config.toml
d_shared_expert = 0
init_std_router = 0.00935
head_dim = 64
vocab_size = 8192
qk_norm = false
parallel_block = false
lr = 0.00589
lr_mult_o = 0.928
beta2 = 0.95
grad_clip = 0.5
final_lr_fraction = 0.1
batch_tokens = 65536
train_tokens = 404900000
Below are experts of layer 4 (counted from 0) of a mixture-of-experts language model. Rows are named router (the router's row for the expert), gate (a neuron's input weights, with its number), up (a neuron's input weights, with its number), down (a neuron's output weights, with its number) and show model dimensions 0-63. Each number is 500 + 50 x the weight over its row's rms, rounded and kept within 0 to 999. Numbers have three digits each.
After each expert's rows: "comes after" lists some tokens at least twice as common just before its tokens as in all text. This comes from a sample of Wikipedia text that the model never trained on. Tokens count by the router's weight.

# expert 1
router:550583528563524524498428477485531518486523531396617462514550456506556492406524444577379495490571529463495593456543595539558518457432511526516541508484453508530570600511544442523457532497461519
gate5:512571447558593569504385557554493449579473518434507481529548531456525494524401582484563409520416497484489472443444504531477446555467511457502450516486469465511482587474562517467509524520532486
up5:545548519515453535450422513487509428536491517473546383543512492512494428410506519511503439383536424487583462501456530610521469533529521500493528499507482451574503533505540576461541491495449502
down5:396504599428503468474475488404488462439500549458520474458574492550413436518488494499529542465586410546550460535494535457455519488506531500470405472505488497449469467438335476563406419530493500
gate6:461499379519481447480470444520438569501477513506440487566492540413512427582478400427486454556499470584481548588427507499486469548431481481521560570464546478623417418607558412485566484528490482
up6:433565454527473581482360458536514504522473548497505508456484623486442498582533529537530549457542442595489462475535493540511509544515514519457549620481555562500513404444495397531542608647498504
down6:536409403588490540446518495453524483593507544457637492489564558481476510486469466486480520572527534527527502554430442431589501525508446443478536544473508474552519444604494539464488500475585496
gate7:490535413524452577480483525582430508512515478410514482531545407495515584510411540595465517581562520486457461519488517549533594527469516468530570405489530518601469455545480477510523577523477436
up7:488541422525565527525436360471487514546396509467509476539488433519547576507480485592507494525475482556566520519496498548524447520526449509488423404406487453439511452463592433445514552462495503
down7:435482538385422545565539515431499439496514641552348442436430522508412575498452487510527501536475424460468455532523506559535621526527477392541588518469532514445513489564514537514600565471482517
gate8:535490527558481435639463591517587502477533451440632549506478400491460557453542492425520527536547500550521436447533527474526552475458398549558466495480532484530609465590421538482477579533540478
up8:538515526476515419417515394626439494527446523535434427496514528578441424540565483418454568487498485520496435657522469583476584457440517501460569457530531542519496480488469471414567497470437532
down8:477489535503508455477471501493491516431567401451545479429448425345524511440398521525477513463554522523412537493511517529457473494453425432561552514457527410490574559464469451435523489520482475
gate9:616522492459504469404477470472458466558483537474443439515420523543557520416541420578446469463523511497604611497496536506521487522493506505412551452496466457456553543593502538496416426508474550
up9:420508624432552504520527527425480509445538509568602578551532513459500436460499529380532431500542423394513463414398446462431505489548477518526506463519446470521507496537481507515524428531544517
down9:463514455538417430490527513535468581483529579559498448536426592521522533480570467503485542563562488509523447412542503430511539454528491581518463590499492567523436490556496481429534542510564514
gate10:500591460578539543519441487435602411484572420429571557534484460482566557477500460496515490532595507516480511449604511399442436493476473512504448487449456536583480462583512408522529486459478498
up10:500521480559417514466445537454521528434511547485535601556524388508508492500542458540488561607555550559442436563488519382503502502444584464508475458516479495493515445448584513544462564543461392
down10:506501484374402553485558497548412478441557581513471396514502508486511518569479540428553554523457441492419441503460523435472506501561551467491534484505494481490531548532553496511516522503542366
gate11:392600502520597497463443479396491589536435552519477464599555469419509564408525514497495549528598481476489516540552420428429456444466496483441571439604486433493454538522530514508534475399544519
up11:496584447563469461456474543499532535526464542452530553507481526504517518519446509507481484445513543531563513500618460499536381568500434466428472514588533410511522451632462461554477408527353493
down11:541510515461558589531519466509439590534568519499394494532504538472539506472495442525529447528460484523565487497536518540491457494590493443475482543401558469541430422498571586462488546423509484
gate12:470488475474394547488506495465461540562435432440498573417510519524475421551439455397454428496420447507510479555484571498486442470445393515462569569542511614551526554409518543459505488521514518
up12:504521540556451417549481505517473413495496568582516498527521540419432527563531415604539464419434526485536474490469452580478495419509521438486458430506487447370534424484511468523562513502501484
down12:446438497576408520585456511502535450489571574495526527413518546540548500589575599494577536414454533491429489476529546573500596438481444451531530476492504550535489417557572475528585490488462463
gate13:457580492527455509528528532468573530559532531526557669442512425486473522415492435531467455477482433518495467521500554510497479423470434471466492508565529553531504560452547556533632514558549573
up13:521489452446467525485486458549605579567552443400547408582585443572510533523425520494475515549467627575533411545528553601515501519546513447588519490474498544505466500453567479474475498503522463
down13:580555495428492429529471577480581477529472568450580572530486484493581518382472420456449618525449435404496516442476484523464552513497465503440446412583517476499493463438461537477561485520603557
gate14:475425497576468506531448433436411538435484522499494559523447569535568489465506525481531598549466472501620462460535525560496443477484504489515488409551450569448564517452472457537470424490506435
up14:530512495513514523510526449588489546506467495514542511421490510546471456557432556517467481412541571474468517597459437468501549455502477498591490544553500381487460560575605414496500515474546443
down14:583508490483491472496475542521486555494494505549490507409506449426545490642498449459447414520481484476432530496538411445538470541360485546499541490478475422528512530481473462629529562605475509
comes after: " the", ")", " a", " The", "ing", " new"

# expert 9
router:538479554576506475627460409457499563466463501466516423485462504440560463489547446431481564514544532498450530474502558478545512399448508505508549499443492479539539502514508435510527563505446536
gate5:552519485502490560532450409569510389546465511422515383533515480463459529545437504500537416465439482486508578455537589470481540506458568512510404501502469498549481515488494516454587529516534482
up5:540576517481396563476458469539524404514525493486535421512503528486495482474456559527511452425496482500543431461492615439473525492519578560485490417488434496531571468499491435515620463483461453
down5:505517540460496367493478537507521547438523498464535420526473498504307520477497546500518544542452511660468452532471551479535562488492592441492463405533513446463534529442499488404472509511467508
gate6:436508478622533558509483467567437568501484482468461552469454587450600465540549396440500514495487548575436541459456480527508524553446486546509507594462586466540400534544526438485562517470474529
up6:476603482497582536554411479499492511522538551430485410558462542424475527516522526473530534526474465549443423482521544548510512549443479508527561513477525534548478457535486360485581469623523531
down6:515522423517517554498433501466562490584593543469534557522531523529492451517509519545454498515520523474480498606444481445568542492463489529489423550565530451583527391493426585514493431444575577
gate7:472439496552437528494455479575485502514578515476526464516485500479510598425567557530473461562527521456411441589500521521503543529469511491510561519504560516541357482532476494499580642522583473
up7:527565491533500586582442366561531468518402591424481501619521459525492534527484568540548491446502489532533518454479496431510489503508476516482459484545581400568505453428525452456514547480497517
down7:553416549385533523493476514492419515465523571498431472530417553515438533454467416533505469535448509461498530588506526585504539504550463458549592530432470508437506516584524435523661543538440439
gate8:524477482505487460643491505473530490484458467495517487571483490474465521494562448353480499512467518539515419451541508473545600477408504524542516489548579548652669472544414441497454565484526469
up8:503512563482513450451571485570445500504568463555398511524403448634406502492577470493486547537568502550532464509496420559557486442503464548524525425495426471504453434432413485453450488507523518
down8:457490625495498469458480399497550469525540449542545435449560453427604480472416486480564402456511551486386492544481517539501445558421505531605606530468501521524540469507536545471539593550500423
gate9:483456554436474522427471500452508499515603587502393384469466552446480493424542514527507460464505523408491502470458554472530527492460638423417546496513471472557463515481507491509500433633409538
up9:475507603472606489581531566445425477523492495494553537539472528582475403509442503451534565525569430448532538440485456510426467526511504521569487491494594434492485568596466526539509432476559577
down9:496574514539427513483530476456442458561467529512571482480459511526571491486455517556353452540528442583548463428501494440435490404526486472468558512520519470410404501495495509421509508433474511
gate10:573578536550560468523482498472566401468646431521542564521538476478578492529530441466532509483555496548471493519547524457466488417555401513557451493456470583557488567525466501452568461470405531
up10:505554440558471529437469529437455493458518477503424550580518535447531464527580491490478595623566567493477493488420462408580557463382532480582501448556534472571467471434555510445459511427491396
down10:495438547406492701464545477537431444451588522551406435447465518448512429462489521474548521517516477520410414493504548476454473409492440432504448587519514499504539557472498498461522541428510456
gate11:468606559479515493511649497517554508569490511527492474508438523433510504365433473459490507531593509437457520519561501491421529495543535520490607548472509401557551520554494464422513555430530537
up11:499573510491469498449412537426504517610446535562513537603459491519491491531525590433444534542480488565544527503556507508562504520548507499431516493588436461565598440651445428473433444504439543
down11:570455431401527435544574553451452581531534508585486478503470516522535472514525473498493408509460523550428472450465522489554577432468488623552542469469517452552468426480511574473393511426540520
gate12:475571508502488462556513409458479489528552506522460572452538492505564492555466456485536496619489518457460499586458654459588547502461491516449560529471544568507513595443454483520514546537546462
up12:542561526477469429554452523519469469548551573560494456565528543422438429530621467478527536559549542502539488530515449580398512484416465522452482412508498482466476389546581452495566513470545471
down12:507499512496422450484473527524498538529509556483565555398494528486493429482566504563548504477490556494467514402555492483473504440494425435464557471448473574444435472552622543428499592471482449
gate13:506489493435515594587489573490545585530516534487553656388526415476430524444526529491468531529514492468496512474520531528479552435548454474481540541602427512524521507434529528544536506615520480
up13:414465505491527501509459437529537507606542449461457433501560508503551550515447530506484479497482662516628488441496555545566477462514428417642558524441524481483518528472494481563543412496433452
down13:528482542435563506455460502560494436522429562508549556532506360543550527407552505418481558468514534462593493469447489551494603523489470489543516427543519462496511384497484396429571408556494518
gate14:501455447503506491581485443589532575416494533468513552448538590562535512474483479538455533580566491474593511516533549513531389391563541540474556565547430539477557506418510481476411493508608499
up14:527481522460486504486485530638500553523521515556560511427448473569453450573413578514482470562519551510407525568441482505547472498488480449444563478511484462517441540567541515499452495550485560
down14:555569542473384540473461481501550536527498502578510479537519472464477542587465555573503504451499454511531585525450443383544471587476524502450540386479595457569507579464510486565538509513575541
comes after: "-", "  ", "\n", "|", ")", " 1"

# expert 7
router:496434536579476460517457453477507545438460473486559520486465452444555461545562458404457545546552559493436516443453507539568540396435452457539585449429498478485595582515561446524493475546487545
gate5:505552433593426504526383466592558448593446588444558496470499454429552566484486591432530492541486507534446525416487499473428392472487491461448477497483502465533548524506494515434503505533578510
up5:503587492476488568490442450562552409557516479470582427437480519370527455489478541564513451521544457415484475432447540582488500480462503526424566431545464521503542475506493420519542529538463526
down5:490564523422503449527447474505532515414612466485501459486567555502436512468487488497516500562541510562541435509550573476501530493440506527507364474449429473474546528551465459507412522420467454
gate6:478554462609461510504457454583489546491496533449433557529487504463534443576532478399462440503448479539527545535434548509499467557381515536546624565444560506519499474594527433501504515541490514
up6:380550466494578497496395457472479503528497529458533399488467567459481474523546526493553510465466505500506498480543566513414492594432445426414491523488591539529504492473451364426622533620475570
down6:547499429526507475513546470545446451545545491533581533500508474506542480525611463540491465577505484544535564585398467402585536508411479485481472461483459572605587384578404583468528480499581473
gate7:524491406523511527459430525562473489485495429521496519442529461418502540498498522519494478595527559487522470436503489542497594520386467498509532462548553554524516462504493417487563498538491499
up7:497536457553579564582383431538452483547418528348550486472570513457510565462526525542473454480485530553494493448458538486498506458504476554521432591469584390593425442504560480464481513422560476
down7:497523548445478526496570454502521419487480560506350447403455483550437574460493552549538433469452522525501489492534462552552618483617558397518533486464464528505525449564508508521599593463442482
gate8:512517486519445418582483538458520485513534525408475515554503471552501568575577426467523471477634440532482495466527507457542519429466428598587507436540599453511591506531432523404453499556506537
up8:483583529516421431494559491594528414560580527578500539492465430564402451533414514510453554471546543536513410565518454593515588444447538502537558463498507569508453546499409505437464482611545542
down8:444557584479490483445521467498487509449502515595572478441518439482548490468457472467565469398464618482501493555496524486454530526432536502510581509426522467503544468540474576463449428521441388
gate9:578502469421489580492428510451473527493548591405479456544474462506418447464560548487583491410450605481523590476447445486476480586482439414503595496503423503493495496511477511525470433586485479
up9:597584529380501513504517500516436463479539491503505603573435474428518457516499526469473517491579510463481438439411502518505427451511577479450581518520550574516477578496440506425534362517580532
down9:545546487587481536600504516513462556529560532511539523550462531573558539554507492476463589524518493510565465515552503446501509474536390497498423550464510548535416492487547512486500576435554534
gate10:567526563528551434556494476399543358485584404511622527510533462366538535496551498402549542553581472522539499481466526414463451500486456528436438480417514499491513566476434463477481479438474504
up10:543547496570442525469442530459488446429533533568586485603495382507412470472579476496406574600484562470540468507479420460541596444466626501575517468521523510557422487396554531530466456424474492
down10:473522585457470581474572522558486444470610545444448392532516519462513508417397527482556521559488529506474443475522511442443536514485494537516572524508510540487529513539594449533510546505517491
gate11:449584536409458489473532490449376611509473489525506519492468587472536547434420585388458525561650542430450510501485459557402561379506461560447576558576527435534497555517552522528508467451538589
up11:487490492574455479438435608526516530499485615510600533476533608418449456524530572451522623455447523533596514481579550449565508491489546508426489597541517472508489526613457414470460399498417515
down11:522551386366542553532539506601384523432541530526498480517440501495448496476550442504453497526491494509419451504500441447517490543571497474528475508448472469573470472445513562501469593497604483
gate12:464582511517489487420562456429593531563505538448454568505500521450516464516486506421506436531516502526468473621403569436566549418418392414449559522509533562535501507411466452498491418559546576
up12:494483534430365466578488497475456478449500512560545491585530563422462480469558486574541546594558506498473525537442519519394467421522444438487452504552538429456503484521582443536582529506546547
down12:471550572521491454509450470530560447540470527506520449475510514631510533563533570482546503488469528585434598440471522498454515525459565416491487436504538577516432549527602578464536501466516427
gate13:459513431500473539501484500437622537532468494522574673434479427441492522477504491495446482525410514541563485494538599561454489430596488398510545561597530502439533483505508507551539476534477502
up13:508443505523610459474498442522569467520478392364568402509573447605529549500474528435483597513547546520502480468554549533505516498518502511494534565462458547477549496476523471488527482472464525
down13:518474445493549451490509472486468547515418614452549489497440419539549527399453583468433517486519398423562458446404475522451451523551469485553477496500459507512507452486492535432486474471465521
gate14:517446456514536483566477532474476539467426458523498512517542564557589532489468523518501515513515480523565488470552475547577406413513492518551536462551410581423489462499436435475447440544532409
up14:466538538549506486510521401564560489460475471549525549503537445492453514485542604537439515484483548438422555538440461544466524495550512435511493503493460361528426556611513504499447431542508536
down14:555477554556480469465467408403527615506511445515557449534468423373496481505506521491492437509483480501429559588571423421520405573426490536486571555564545438623502576510502503554561554537554550
comes after: " |", "–", "|", ".", ";", ":"

# expert 0
router:562506518690476470523429467464469457422481535497538430495501529503627491527562494488496469538501574487517607502516533466523498540420461488601547479462481477463517565521536428490457530551449525
gate0:509452477494527417368450435546450416491517486413496492524515565512493449484484471551470457438503484478492497561602568493548447474523552494455499534565581561485560498604497533513476507504517457
up0:566475553577482538413487562505475463559480460509484532485525479462446493465532509581472471624455560510493478545519542399495456576516449481536492438431474448398495501592527471470436512531527441
down0:635546475514536387452469471528459490497532460498544468495461434451421548575533534539425511512472514418514446469533441497503382528507506581460461481490423514487491611429566486536513517506463500
gate1:500552466492500473455519480514473496514517488501496522478526533557557466612466528478597526365441412458466545488635542538600520496562508532533460520478656445467444470424488478470481524473483468
up1:433495560512491513427518372512466454450588487435547421528450423460509456463510556492556422456570548502592503482582531426450425481478494509576543445489441559487485525551487522505515520527512431
down1:399578498574552461592471427461528492417438565485443528423529477473576459560532482476491511578473509473506449542550454461469445490451508474432553486471401442561511417570532484400503503505540513
gate2:564425506566421535511385583447531570465418569506522558512526527513533496514541467550469490539504570478425478395495475556546448518486546463457473518447442539392449512469424393510502477506526580
up2:510571501424496527477579464526539493452464480546480542540476421536465521494432554470449460480474444463552553512457479450476469418517473486507608564509504453593539544468593484495525486552464525
down2:503526554558517494498503419508474510561571492517510443432473473462524441520549425504543540537464537479470531472520514451519534582528472515479571490485440479553459570479589462504540418476500555
gate3:478443543455500429464475429522459538433490424451608482476501471506500494463472475532518508522537520443412524442479526462547484477490588475481426397517528503446537493483515482582507539550508558
up3:580494515436478469442446503556545540498503510506533430471436588517529468570610545420568443498479512474590565543419598494448461427445417575456540505481548548539512457527507469555531587430438510
down3:584534483466600552538420425500461484507513498484457505459504416387457494462452554502476509510526469501487482445398466528512444496416504525456604533457517509547413498479543442470509479507446485
gate4:456481409498550467517536498466513629453489515565544478483478582483543564499519447519594458454453480465408594553577502451488427521572586429527562519504444476440441510523563534540414511531444594
up4:495549544444514545473507540455441404418549426492562558460578435560530458482333476492560504496492528623479413427505571501493460512490546541463454578510500602509513634520507547479515545458410528
down4:541556559485433565535426524436520494479459415547494421488520567535534426464533504414532516502489520500413482465505460557551554479531518475543492559494478415406569499576558511502513460511401467
gate5:569550446524494536479420474608486455504470493460526374484530543456436451455484529560600443523407522512494447490523549473451447553441517501484463526512501455547471549536569505499461539527519465
up5:520487504468404487491496482536557438553473533540504403506458516424516533483540656566504506441573492464554498507539554507488568454515547523457479412549503460501511484528502487464557509517454476
down5:458443572434518406535479520481529536397530502529479452543562512515463529441512543584518506499554423522455497499507538404494609498437533565514419442515483460486513552467413426505412490478552476
gate6:378485455637476568521438576562371507489522509431495526488419587493551478577487430467502466482512477612475513483475518503529483590460517553497523586476654442591507512619519496548509439566568520
up6:376509475567521572436418415491445463486529577420438425528470547481479447510505516517555505539501461579530449426549566484495438526457464544483594534500573526501519465559539338553565513600453475
down6:542530481594549534544492530518550444657527518485510511516487541503439578607501493570479497509536538493481489569400464441603526532551479496453424529469497447523502444555468577524508393497556538
gate7:478458417498516544473473471620498492487519409488518493486521429398504525431466581545468477548532512450482474401592526529550504536438440492516522521468538550585490561541491481509544615534511444
up7:482567432536505595508477410476478478501393524455546493517497441580531501517557569549514450520497517526599479461446506561591432475537508524539497515452454429539502438486650457461464521471532536
down7:496474500414446496539536431506446460544526600501429447372411577510506593435497553530454455534497504508439449496580533564574569573577461533514537554512480543543472509580526425490547564553482519
gate8:503492522547462469653476476458462425415537443468444484553517490501477523534545489457565471585462391510529435533486443509498522444438449501524549414486527445583608509526479493455465555494598414
up8:421503578476502480396523451513517502417523505596469499483522461541475505545505447489517504490593506599479403587476404482499531433377496453441506479497467473500421457533471455469436492543551490
down8:530489541458477515459497452466539487447445437533543449466585356467493457491392557516574527494488502561483456528568593533490488568484500485553521555458508448506575495506461493513555454535510409
gate9:553511557494487508538521533477518538576611610437438398483437505559518435502558503528485460477462539472575540484507598504538502477484464439458544493484508522441509477503406493458503443570411481
up9:502534538388431398437530561451448476431575412590553553512573528504450399487426510521544470495547513513492524447390471559464525464546491507526454512512506490534546529550446567581491440493611585
down9:577457457607493488507434466468494476516565538543445445480406443505565518544517491491394479514544495478556464460534502426471497488569473462471455600504448593498420493450516495448560441478509516
comes after: "=", "\n", "\n\n", ".", " =", "|"

# expert 10
router:521443532570522506509476480570507481428463540526487494565472419410589452493545498483498600519576548551504437508609534553548493391488471477561541511453461466505564528541517459468461512537545524
gate0:515436441454473482463510435533458448478552390448496524456422515485506517425453443572437377425536509459466559510468479501532468558534575506414536530585490494468512403518466555508518424531518521
up0:468466523541571498531499645534513506516577469500492451557590509473539475466543511479514471652375520492460548561448476461526452592434402446474463469409521469442506511558493506443457532486554429
down0:551469481494631492508428493577478440516540412382538492453501444450550455498506438435420409536489398420585474480449516437592457488496561624446506511508478579542453469434504509464529496443441541
gate1:497509458569452573504507515469456494525523485534534459464396504650572516565459505501492519445453438412412449459589575554588489461630515460542477443554602478557477401528480512417533542517521503
up1:454548498361570438436491488481503516538527423457457479550543527465394459447511538471549476438556517513628602479467481467508519471348396432519612560463444561392490543482498531541523454542573472
down1:460550516435509501557466451471456503497538538403518566504582491562574498505465522531490496458499401464463511443531545487512444462407517508540533510440444407594441475572485487468485508517519524
gate2:547437497568576554406501508408534462502483551428479508523458527486528520543498466438554507498480538521435459415552569472511552426522500471512489604535439517389459481544495466488538526505538523
up2:427532493445383459535544493507534521459363538547515508457495470560467488400488560524418436520527464538538509463508434486508429466521528521469529518515473462561522567479536459478450407521523555
down2:494572459526548581540462387547478480528515535430529449539520487409497450527564457449469502563461590445439522435518486515539560493452493491440523491509467496595464487541556453504506464486450604
gate3:539459491413539472531437504586405513462481565531584432524505442554509501389477505473412524487618486568488516480533490460542494472409473581423506484517475573507480510466505465533525500530520481
up3:514433469495478485481483522555538527505495477466485582503450538504482495525547481469569341539425497481508531526462526582461449494526475540528482553538536482583517518516494504539528561434478552
down3:568461521481569568629514449548395522571515525466537414552450483479526439481453359452433561531522411502485463407451504525579483515455484529419515581485489498453536483509554511569552551462452510
gate4:463414512438528462475454490499498564452385573542596448486476612478513577475493388506519507485471499472519565463645496435494416465532519385552498565449454501455552546476518420504527479425541549
up4:504573488481476480534491516525544456449488492376569543474477444457460498372445491527565518470523583517488521442396565436441590484537491523507520560462540474508543533552433500489504580509519482
down4:610586606555505587451537596448543465497458461402559464431460499520555433488514521471524470536513518528406439479570482536524561587557509495573523528455415473426570521509498538514448463476522499
gate5:553534485591561591557486463601507448566456530417567460492530522536525467518469567515534481522432509533524479486581515480424453493395552478527434510512456422543512521446481453492476581534513493
up5:547482503504441586532489453563485511496540406520586446529518545501547493519508469586519537459476373505576422557494524522473492462555499539466535418428432406473542511558476506585557582502487455
down5:474563511469451428434509425494531509477501500493523509533529541447356542449456517517595552583469438517539405547458567449559544478518527502502420401558573471510563494529484495504466472547550475
gate6:407474502543482450450518486573415577484565485481480546546425468494581466602518472457458516468483543488388431512452481551453522530496502533486544547522584535571455481568439521480573532549545545
up6:453573532501498486487326388529498505539460553524469489493456497490456430495581496535502495538556488541514495440514487505521593567462435475444555542518489558482567487488522355497576537560413490
down6:509481463509477520574493547532523434579482513451627573463584482521426457473570488591586423486467509539481533572439427471513523548584431563524410500531478380526475484498477531514542462445517550
gate7:498491446497479524477446455606454454476436461527418426506473460513451536501517530528507501494538567500510462509569480551490540508423560448475493564511554498570394443510502488511587566510482474
up7:508536402563466555517430422500510429579423458499506462574533500509520490472446574576503418437535591599519499441457493579505450578549485559531485508516450463579447410476505483525574532462508449
down7:494523508457481563495538471466429533589503626493363455542397538533437472448437517496449453473480502453498533525482532515501613526558481503452528486524458481478396516542478427499522578490508471
gate8:522420472575454427588508541485499443407486524482530494557547489520478527475535431433596576551531486546545433569513444509461490455381460528517530494616481493547655492497435469460498512530576446
up8:452521545469514433406486470544490465488508559545389459477469476572483520581456491439459462462598547478574465479561483577531542457524434457551517413462430494560455562507379467361593460467522468
down8:475520606458499452463469429464410498460530448573570442440475470406603451422447503468532448451476553512465505539547398489422516512474492477610599449490575451534570549454454491419494577510440397
gate9:526421500477483561433523563413536465501548576407412540436576541446514532475523583527491441461529495429598500525477554459558470502464481451468595476506512539457508492453526422510466492630465509
up9:538477579440558466543448543428444495544537539517562555591462469517480426479457485449532410471577508393510465325480459532535583481492530514563492495502570465536515456475464553479533408503485496
down9:463527435489515481541514508512515574546549499582476459479461626513493417462549474524425560422483439511516440439518491436467450439602495516456438593495446510413506429580368503467535542516509539
comes after: " of", " in", "'", " for", " on", " to"

# expert 6
router:497438604498447455519508484503496581476517513489521485463516470433584467545498410398419497517494504490533531507485527507618607487473493494604607497421477527456530556579544523495488547529441557
gate5:528562493583487570455459499516516496554411595444548495385576487536523578517493533513460475531459527443486462501547579576517467523474460447516459513543510413478507568482506473385511547522451488
up5:460518458481517530424510479493553427582519489488572411409476528481613510531524567516482504496510511481472364477554537539441463539532543621474587443478427420572482484572487451545524538510448496
down5:482500556461473417475455522491588512448593474485492486534543531539446427499577480486619586531490521502502494461485413472565550543554655550493465547562491460472525511412510441433462510547491518
gate6:390479429604472471517487468545444584412485512450530531471457561454505479639477417350544495538482518575514513545446499531501547592508431471584585502472581572480446477580514470476515432518515516
up6:435568505528507457501418423547509515473488581477418465497473480477458392534517525401572568551527479505500491568503529498511474558429497505526525616456523571511463462370529349497545586622494492
down6:488432411518531549535504479491558489585457530459577524556568492532511478543537489535445451530440544513497546554456510493607501504404461543487428513527510478522522446557373583495587480436561550
gate7:476500477488448643479435487555481540527520457436526498517538471435486539459451587519512440584558491473540470518526539542477611532416507514536539574575498531553440442500434496540602561544455457
up7:470499493508586558535435406518514437518415425460609502540556457525522506536517510581447480470530534547507484475452433561538461472486496557479413503439559422567500422452494491498491520383478491
down7:472446503382375506527549441512436440485505579552414461412404466516486539488490523526613450539565480465442511532526513580537604503540439470538521492438553502479491456534501478502554567479461446
gate8:527537518586454399584450528504490369484573505463500587531472503472513568533453485439535480450529405471508405526528468502539534485411457467553514457496544523499590495518531549470493516593524435
up8:454526539552451375444520447525516450473521442507428415502499419597431485510441502434454489550599515514524467579578415474483543468499547456499542378459508557563479514465443461416497483509521570
down8:431499515396529437497460421464560489447538423472524402461465408537534424469416519436496513461513514517444519496530447522484461564452497505518615452540475418458471456506568463453487510571495421
gate9:573500548433563558438508542455503502555568620439477441476521485488526533515449510535461463461472509501544548496493482483493520507486581367509589448502435616450566479474515473505434485598428548
up9:496540574444479427577538546488503495540497502566530485538436560503481418526481550474537399493570474405525576469416441515493417497461583489424484488509561455525482518537465539582502455565597456
down9:476527446503514524483470527510560499502544495507521435446423460536483536539490502498449599488509525490472452508564454460445514419517462475503450572558482520507456461517512501424516639450483524
gate10:525554510575524520600465505440529394561575439441624505474525485462554529523563535444440471512415510571486428468486565450524474414516477591517419519459443535558520537518361527475467412517413517
up10:424569447486438520449442550515461489456504477532503606595445531464471519557582443530419583549479566506478477485514514488589499388435555475595569474538519469522400454398500504549505528468504456
down10:489491589415458600544545428543464497480526513576445457512447488468496437516451520398570503569536484495433396463503422457426522471542521417509490525476513528493513518414554550535493483486519455
gate11:498678563501474501508493514486416624516513523540463506517532463471468494490495572412471573581456508517498573466551594510445510502600535547516583588530467503463428525567544554460510531475545555
up11:512526467541499581450404534455551528514528600487549617504451535487449447511523582456416616543517502510452508511568464466572438479505531496437522554610534414552567498604462500528461367482443551
down11:554517515427577507492484446544449560461420538502450490485517541455486456483559473489554514511560510584515484487511464505443439524551542477540487467471581457520430443446509604514398586498567510
gate12:487526492406460476526523418416572443598522520472486586469499479455527444507421522350531502602464485536486523505487582400538474508402517446493505495509486595518490608486506471462536466584508535
up12:547520523502376468616520484595458415487498514510519485541508494541455471528603537517518472604565576506555544532445487611477389479525434460444437481536450421395540439470471518515527481435507483
down12:409430527540462513583408544483535425434534483481477485449454518512510482517547529515496485452425554594473535451502476523544462417439508460567509468483568471564444621483588513540513580528425452
gate13:530502470491524573520506556362570552587495481502554646437458435488459493398462565439430501506478446524497557453657559500554492445456437505537547476571459478514592464469514490560551483561428568
up13:406437464473509519526447493504535553521464475434537425517518458600572562476459532430459603505538622569524501506589440517560527552552623502578540474522505600421388534489549462499505500458475504
down13:588503414489504551504463470451519464579466491503532547583432437461581533478544524499430537463552464434522399447495510527529477515466458451529490460493451471482476498430483543436534463526491544
gate14:484475531540542471548452498421468532444462554501493523432525576572592497522441474442442514486503493539539485493583536469518518509578546495530563569566444552449544492447491470452441442535443405
up14:436486562554431478560497439527455561540494522513570506520502535520390572461469604523542492484463533404453454563539431520517536432451488492540521477482446478521464567561540387504487478535540508
down14:531501527540559510536570425477541549483525478525519500473486490398486475633503473446517388500484455459413474504560467473604518512439580557467516401549575440560340601538486546592525488517500510
comes after: ",", " in", "19", " St", " 18", " ("